{"num_hidden_layers": 13, "hidden_size": 512, "n_experts": 8, "experts_per_token": 1, "d_expert": 512, "d_shared_expert": 0, "hidden_act": "tanh_gelu", "moe_layers": [0, 1, 2, 3, 4, 5, 6, 7, 8, 9, 10, 11, 12], "router_score": "softmax", "normalize_top_k": false, "routed_scale": 2.83, "balance_loss": 0.019, "balance_bias": false, "router_z_loss": 0.0001, "router_noise": 0.05, "init_std_router": 0.0258, "lr_router": 0.00108, "num_attention_heads": 8, "num_key_value_heads": 8, "head_dim": 64, "vocab_size": 38433, "norm": "layernorm", "norm_place": "pre", "norm_eps": 1e-06, "positions": "learned", "qk_norm": true, "attn_scale": 0.148, "tie_word_embeddings": true, "parallel_block": false, "extras": ["capped logits"], "init": "normal", "init_std_qkv": 0.0316, "init_std_o": 0.0, "init_std_up": 0.0316, "init_std_down": 0.0, "init_mimetic": 0.5, "optimizer": "adamw", "learning_rate": 0.00104, "lr_mult_up": 0.777, "beta1": 0.9, "beta2": 0.95, "lr_head": 0.00822, "warmup_steps": 482, "schedule": "wsd", "decay_fraction": 0.807, "decay_shape": "square", "final_lr_fraction": 0.0, "batch_tokens": 131072, "max_seq_len": 1024, "doc_mask": true, "train_tokens": 613600000, "max_steps": 4682, "dataset": "wikipedia_en"}
Below are experts of layer 9 (counted from 0) of a mixture-of-experts language model. Rows are named router (the router's row for the expert), up (a neuron's input weights, with its number) and show model dimensions 0-127. Each number is 128 + 24 x the weight over its row's rms, rounded and kept within 0 to 255. Numbers have three digits each.
After each expert's rows: "gets" lists some tokens that make up at least twice as much of what it gets as of all text. This comes from a sample of Wikipedia text that the model never trained on. Tokens count by the router's weight.

# expert 1
router:119130140131162145171088120146135150115064109149159103141098086124108111112145079122156137132134170152099114125129124149134127107148125102129148170123155115165118076089143119159124173099191134101116161141124132099166125112122113154138137117124149134119093109134113124141168158098118116132090143140163113128126168136129137146151112111137104138108139129137120102109128122129113163148148
up0:164139133140151105098133116101111120085118158126130124187149162159122092199113157135080159144121156154143141117144124137113154113088088127183136168113122128110118107136141127138114146151114133100108146190147154164110161185158093116116128130141121121111134115133095122109144139170150117151156120110153165164118156138162124112115128152157109154120156122101100086095154115134164134126138
up1:103132151152145128053137147140139089121120111128131068137130112131126161153124134138134126132138111135136117152090154156133133092116119160082138125111085128174108119118102166135142166142157142121158115141127094151120107213111132098131194103153098119147119121119130121132095127136149137115130146128194131121128118155095164155144158142143148123111132172104101137114111131109092096110169
up2:154102135160134124150125141143167160134100151119167153115128112135177172145120138098115123044105124162126145148116130153111149118108120145119108161155203146093105150132136140117087110116139121105127148133124137086080167129114132113150159138097127126150118126114098104117134099143123140124167131125121108152147122099132144146134110097141156116134138153132107117111112139122116138139140
up3:126109133141146129128168163133117173094114144131128092196128085115128147171148157108198146098115099171129095127134133076107155096135137161141098127114140147115169126133143099115124156111144120151111103127108152133135149114158100141138133136148135124095063153091123155097127123134128108148135153099116136107164100158135110125135113147157133122114191150131153116168142143157127146125096
up4:125110103131139126114134173153128080140080140118126103125119116156120153152142112134155095094115116148193147131118137114112116100126119098140158113133143126119092129115158115091144136132178170134127093158156158139127137122129134161126178110149093120132113186146139125092091130143131111140131091114151128133145137106125085127112080145163122094075097111120149140148102140094162108104148
up5:141109143158123106122154111133156173144085128157155099123132076142172149130155118115162132136120138152087108079117110150122125119134087179132075140135108122117132113120165157149132143147096107091140138165132121138132133113139152127172156133073113136123100118125112137112132170127112162129134155152097104139117156117184128164116065114169100137145149106134106110112118117126109144168135
gets: ":", " (", "\n\n", " /", "0", "1"

# expert 6
router:161146109170166131133129139167113151133130148148146083162155148095146138150111137124113114120111107120133111068122093091134160119151119155128114109118150132156109116158131108109091102096118107114101116108135115121117100106149120156113129148133100127096180192096140076124109101136133159066129139147177148117114124121129153122143128079168159143101125108130135098063104148122122121081141
up0:150113116122177122147132112120111108137163093148109139149087159149169092119153142122121130142111099149180139143107129112151175118123135112128112160090135159158116138101122128115145151092117157093141180139118127116139178109142104128154123114085117137122126115102128186155131120159145138141097150143096099144120078151125190116118126136164153107169110119115078110138140101156105149151169
up1:117088082141115141094098139147132106146117128119162155134147149121129146097138128129135128148083122155148131136123116126124175144068117105125131118121099145089109155132135125159111172109144152135109152127116126123117089140103129153121163129167131084142134166147132123116169117135107139138078140135119084151135120120133100140096126116142095146122202103138106143136157098130146176146134
up2:145116102130086132132123138170133096130153120172124178156157117144091063182102158126160139130128163121111103113118166137136129158085158139126162114144123117118138167134127101094167149122165102119134153139157112132185131153158128163137145115097138105140142106148118134104105115153156123156128135130161126139148111100135104126087123151115130100144074118145091134126163130125134112134131
up3:124115125107133121087134134167141136146105141153141103139152096109119137125143086126097115066143138138126159123116154151114166140176128089119118138148132101135122163184144152122098117119146100089126127122154187128096157169137097109145114103112119088161076196123095160128144139112091142162107143150106140157061124114132187142144085114142125123103150180086159135171131162119177088101146
up4:100131112183148142152132133122163148094136121134141095147088089117140129126121124128187150107111134117124162146088126148125150139112137088159132151121128126156104118135142104135098112121136136126103121122103158137143135127122154092096134188157160161120096162141153129084145118100173094143115163127163127152189117145111153149146133159125107133067157113139151132133132101108140182097113
up5:126140108105110113153126125140112177120118096156133118112133139146138113107173099122124126149132101180106130120138180104131153130158128112163146144152100121114213135136115130111129104095115109145085103143144087140122150104132143155132086152128102089085144128118130115134131138142135144143096115170101144093132127149115165148145150146151135113149136146119146066112165139114056095095142
gets: " the", " of", " by", " that", " The", " for"

# expert 4
router:145098135140113114159070091121142100125148121147116091154110100121148111148112108102154113121093121104125117094122078146129130149113113125150107130104134110162146127125134142107139113128148092135153128124086175126118150114114143127117179123168117137143094121109112126125125148118124159100126119131123127149134148157139124147125136123139170090152126127137156121100131163106081126109111
up0:116105137135133110162161121140137180122154124155159098149137135106134095115159083115142136131143143137100090096102090120146127159112125124180136140099167096138103144120140164162140201083130138139142126134134117143120130128169124129135157152107170075110111113118146109117125147119107168127154115123177145116139102111114105117164122138129179146184135100103087125093139138154132144099146
up1:106156084154115115119158109070148122146112127156143139111066151132122099163154155135140086130129162112121137086146126132129140101122102147109116128086131109083150142120098121133119167115095145129110136134097138059098102150101134106101102126132119092131128085130075130149100162164146107105109150150146131136109104166121139140099120069161121163157142115142116163116149144109145122112118
up2:133100116169201140159098090164129146095124151119148133145128113092117109151110077148100103158147119131131181089116098153138181139146108191133154116116130111167119137138095142092113145128153114140139126119108139134115154155125101164167084121152095117120136117127116132128180156087152099122119142148109105090118179165153123111123111070128168149120108148139135109099162147125111177090133
up3:136125155146129119140097102126135068131116129140132148078147136143142157155111144076104135085128133141138135130110185148116128126125103113127124117140190154140172105114128138094114137153163159140165114119115156110130152129139089142154111140140099108111116121130111164136122130120128128112115159095171142135148166112168125148096157089132105123166124133129120134152111150143138104127134
up4:106091110141129090131113144135128130148135104157143090150126138098148143139130180100099137104131130084144152148106176120129125144106155147151136137134123111148107124125104141111124161159087100127125096128133127151126152106105130138079115181151107074141119155105129192096110169110122182160122122166103138149119186119145100128078130083130131142122085087122111122096142126151113124053133
up5:169098125128143127122109129103101170114141151183155075127130144118181097130123104182146119129140116120130138130157082101135184134067139129127131108158117106148129113149094128160135136152129095120136106118104110146103134150131083170123085126142063165123115111111098118106149115155130128135112129146125108117117126173137147119133130130155134143157105165125162086109173155102135152133145
gets: " a", " ", "–", " an", "0", " two"

# expert 2
router:128095130133119136124035112137103148116085118154144148175123122155163140151096117109149122124105154120095151114098145092135120148097140144123095136136128166134148120180159154129084160109124123113139138097120111168134172155120133114131125146123089093137139138100094150126102148166133128129103112179148131167123149146149119191109129123147155123142140156173129128142135127101142110106154
up0:110135158172135108172166127157090134168054146121127130105149145106127089135113125076150075145140114123125115087123114125136092113135124136121173136140113120155152131075114173125153136160122097092140120169120139137101165137123131118096148141145124115122164106091119131135146091135156161104159156093074120132117122066144113085126120095150142141108148117163081131132103131072161125139127
up1:096108142124151142136116111133125175122113081111133114140086160134148117138101120099146149100105148114113140139077099093140170130110134127127101122112124183151125073126113153134116111096121137130064108135127167139142143105116130096159195137141122165127134123110108113107117131118127124122103116138101128170151069134107130188146084098144138131140141122155122129078133126122116085113108
up2:174094111118184128120158166127133131089109122115129114133137095117139114120164123128209116119119190112150126102123084145108132146116137143099171140100116142161072122162114143120152143118113118128089117123160097149171147149128103139148144113123124111133096164116150107095135099141125093122114127154080161097128131122100143147111091138126145122090076110111119115087130119134140092138118
up3:177113155113114119142131101137128148152112112105126071141130105132157175142163081105158138112139131082135084120098117168128141119140118136162127161135152149128123097095104122101137170108099129085149121137105151156120116170071142133160141111154112120119170102157134107173161152118124137129140147120106130107129139105141126112087129143107130129163127113114132113125102112166120068135142
up4:152129110147143166095095105139086131084122127085138106145126128168148132097110114099141140146115105112102127159087155137151146117167108121144129162158139106106179156130132132133102103168070132111077103132115127072155144124147097170103119167158139122117126148121128120150144123142144120110133134137138124112141105157121080136143119099105124107129184129139118114128119118095106156144120
up5:085117108172134115148087101151098122124136125096145082150158136172125138134107117122145177112138120174094151153147125117150125116110116135111149123106120124126169118054117123127115128123141129133133143111100130104087127140154141120141136144161121164117133150116094121126101136081121138118126155082137137161154095150132106120143148135164111119113127153153129143137120144175163090140121
gets: ",", " is", " in", " was", " It", "\""

# expert 5
router:148119133138145160178145154161125115098153118105145126123141120133152125130155116116211139114110098147151097114107091090121134140126120108159141133099150127147160123122167119078116102132137094115132132141165137210152117160071126140118093117126166101124145119173118148136143089136143129132150201127117148153136133119154131144115083139125118111141150116165130133153103132165149123093134
up0:145087128080146089123106111107167112112127129129151097127134098133147139108155140106146143129053122128145130107090121127108153154164135159147134159120149174126131102119177157165107110137144105116112141143103141176123123131165109162109134140098092122092142119128123162155140164120148126135139176120139098138158148150096113146130093161154137136127127097083053123050144144117090171173166
up1:113081121157136105136125165134092138162143106175099117152151163078146140129127081109109134085094108100134109118084128127111161112159122124097139103139125143131115114158112106155073165139130117125099166112137145111136104154121117126119128142113102118143147122125147154082131112134071111125121084097180144122144103153145152108134092095141139113140097093113156135128082140130107143093115
up2:095096120129151152209120155144136141114160118148128136114110119152131113091108117124159117084136095125096130103160077129107116122135092107098123140138136158143162157160109088121116112107136139125125130148156219168149136129123114136111115146134173096134083104124149112115158123154144155137103102082106095118117165144109183146133102122117167127110127139129140133131148158107115111138145
up3:173116108150149114094125113138098126150119165142151138152073087160127114153122101098119109144107091129137153123134114125141117158103102125136177157106108123176159109137113159125105135146118135084100148151108146165144135187088078137148146100099114122095108118135099108133123152105142142170111095096161094139124162154152126095101129157134151087129094127089126117106103163171119173139168
up4:140136108157151115124126154158091103136175156139145118130175093169159113197171120120109179127134149125160144084146104118099105088169165111119168123128096125154147119118161124092116090161143129143096103143161156159118168105149106140123112118139110140111141101135114144128188099153113095114141104120085134142137117133107171114126116108143124098098103129130112063142107191125092136114157
up5:117097157086121092147126149129142092181086140135165114111104148149152122145141075115160144130112124104120146142108183127144129125143137132124135112125131160139127154106154151135089144096107165133137161121132126166133143153111184148085114097123136086107138116110113113150147132120129134119148153160155152146154130111114106098147084139143114127130129142115142143101114149106077153066135
gets: ".", "-", "==", " (", "===", ".\n\n"

# expert 3
router:145149042136164119145101108135090146073099120166122144124114167132176132117123114134134136116136127104150073118125112106123147163100114123129134105114172144116094112153137117096142178123114153155116135161181143126151138143087143120141150104118142095129161134127092129088147112146110154118119151114113131143153114106139092137127108166129137061092112131100132123114151167142128145082133
up0:127126144173157132130117164131150088132144149152147103109134122057147140129130126122128137148113096136166084066110151143148155154105126168161107120141135123130126122121115167143120214136150062130114125121117166111144117151131109112120102137079130139116148101169140128106137170123136123107141200119100131126156140117133111115080109128147092111139134106115121128119119115128125138151139
up1:172104134115124088092117145094120143127139148099171099183130123167130118151110134107172133121117113134127152161126139092092156100107119138154116112152148110174158154155156113167136123129154159084122160150093131130106146106159145118135137104121126096117155181108137123099144162131155093127119103134134137116112139100138138164140143119121143093103140103060099141113154115110151137122129
up2:141101124108126145156124139165097126139097094168132112155143124115130084132151147113161112116147188101151159105125116144110122155105136147135128135146155158111105121099093104127122124139111136102116136148158121106132168120167113127113148088102157150115090126141113137155138124129126127124111135142146114107090130148134129167100106105156131106129127167110074083108147147151136113117141
up3:149105106114117111122133153113116153129104129143178138116122133129110111106161105095136152131117159148154140100106134103110147107091135108118113141086152145110142135110151099111167158116123156149107179151165096154141153113133121144166106111094087133157118186192119118124131128134155132097157110114140154139130172119121140164106132122174109055137067087121080176131142140107156136158186
up4:139101096102113135157108185158118137136111084097143138149120132139139130182129148140109103141125104154156132120100153070139135117116168142146096150109152131114153169131138099166108157157119128126125111094154169151137132135119125139118097174119122132114132130162124129159099139134127179089106133114116121132170156131123092150088091089082189143126132140118113104107100177161131108106159
up5:135109144163111074139136155142113078085112158122123138133141107102171107168120126083129108143144114162133109115096091117148139123144150134175118135109128162113148146150143128147126157110126111137149174120123164128114156093180097158150149097153121124139088144112147142109114119098117131128101167132130166141131110120122122134117118117108144191104170090107149118153105141098146113157107
gets: " \"", " |\n", "'", "|", "'s", " '"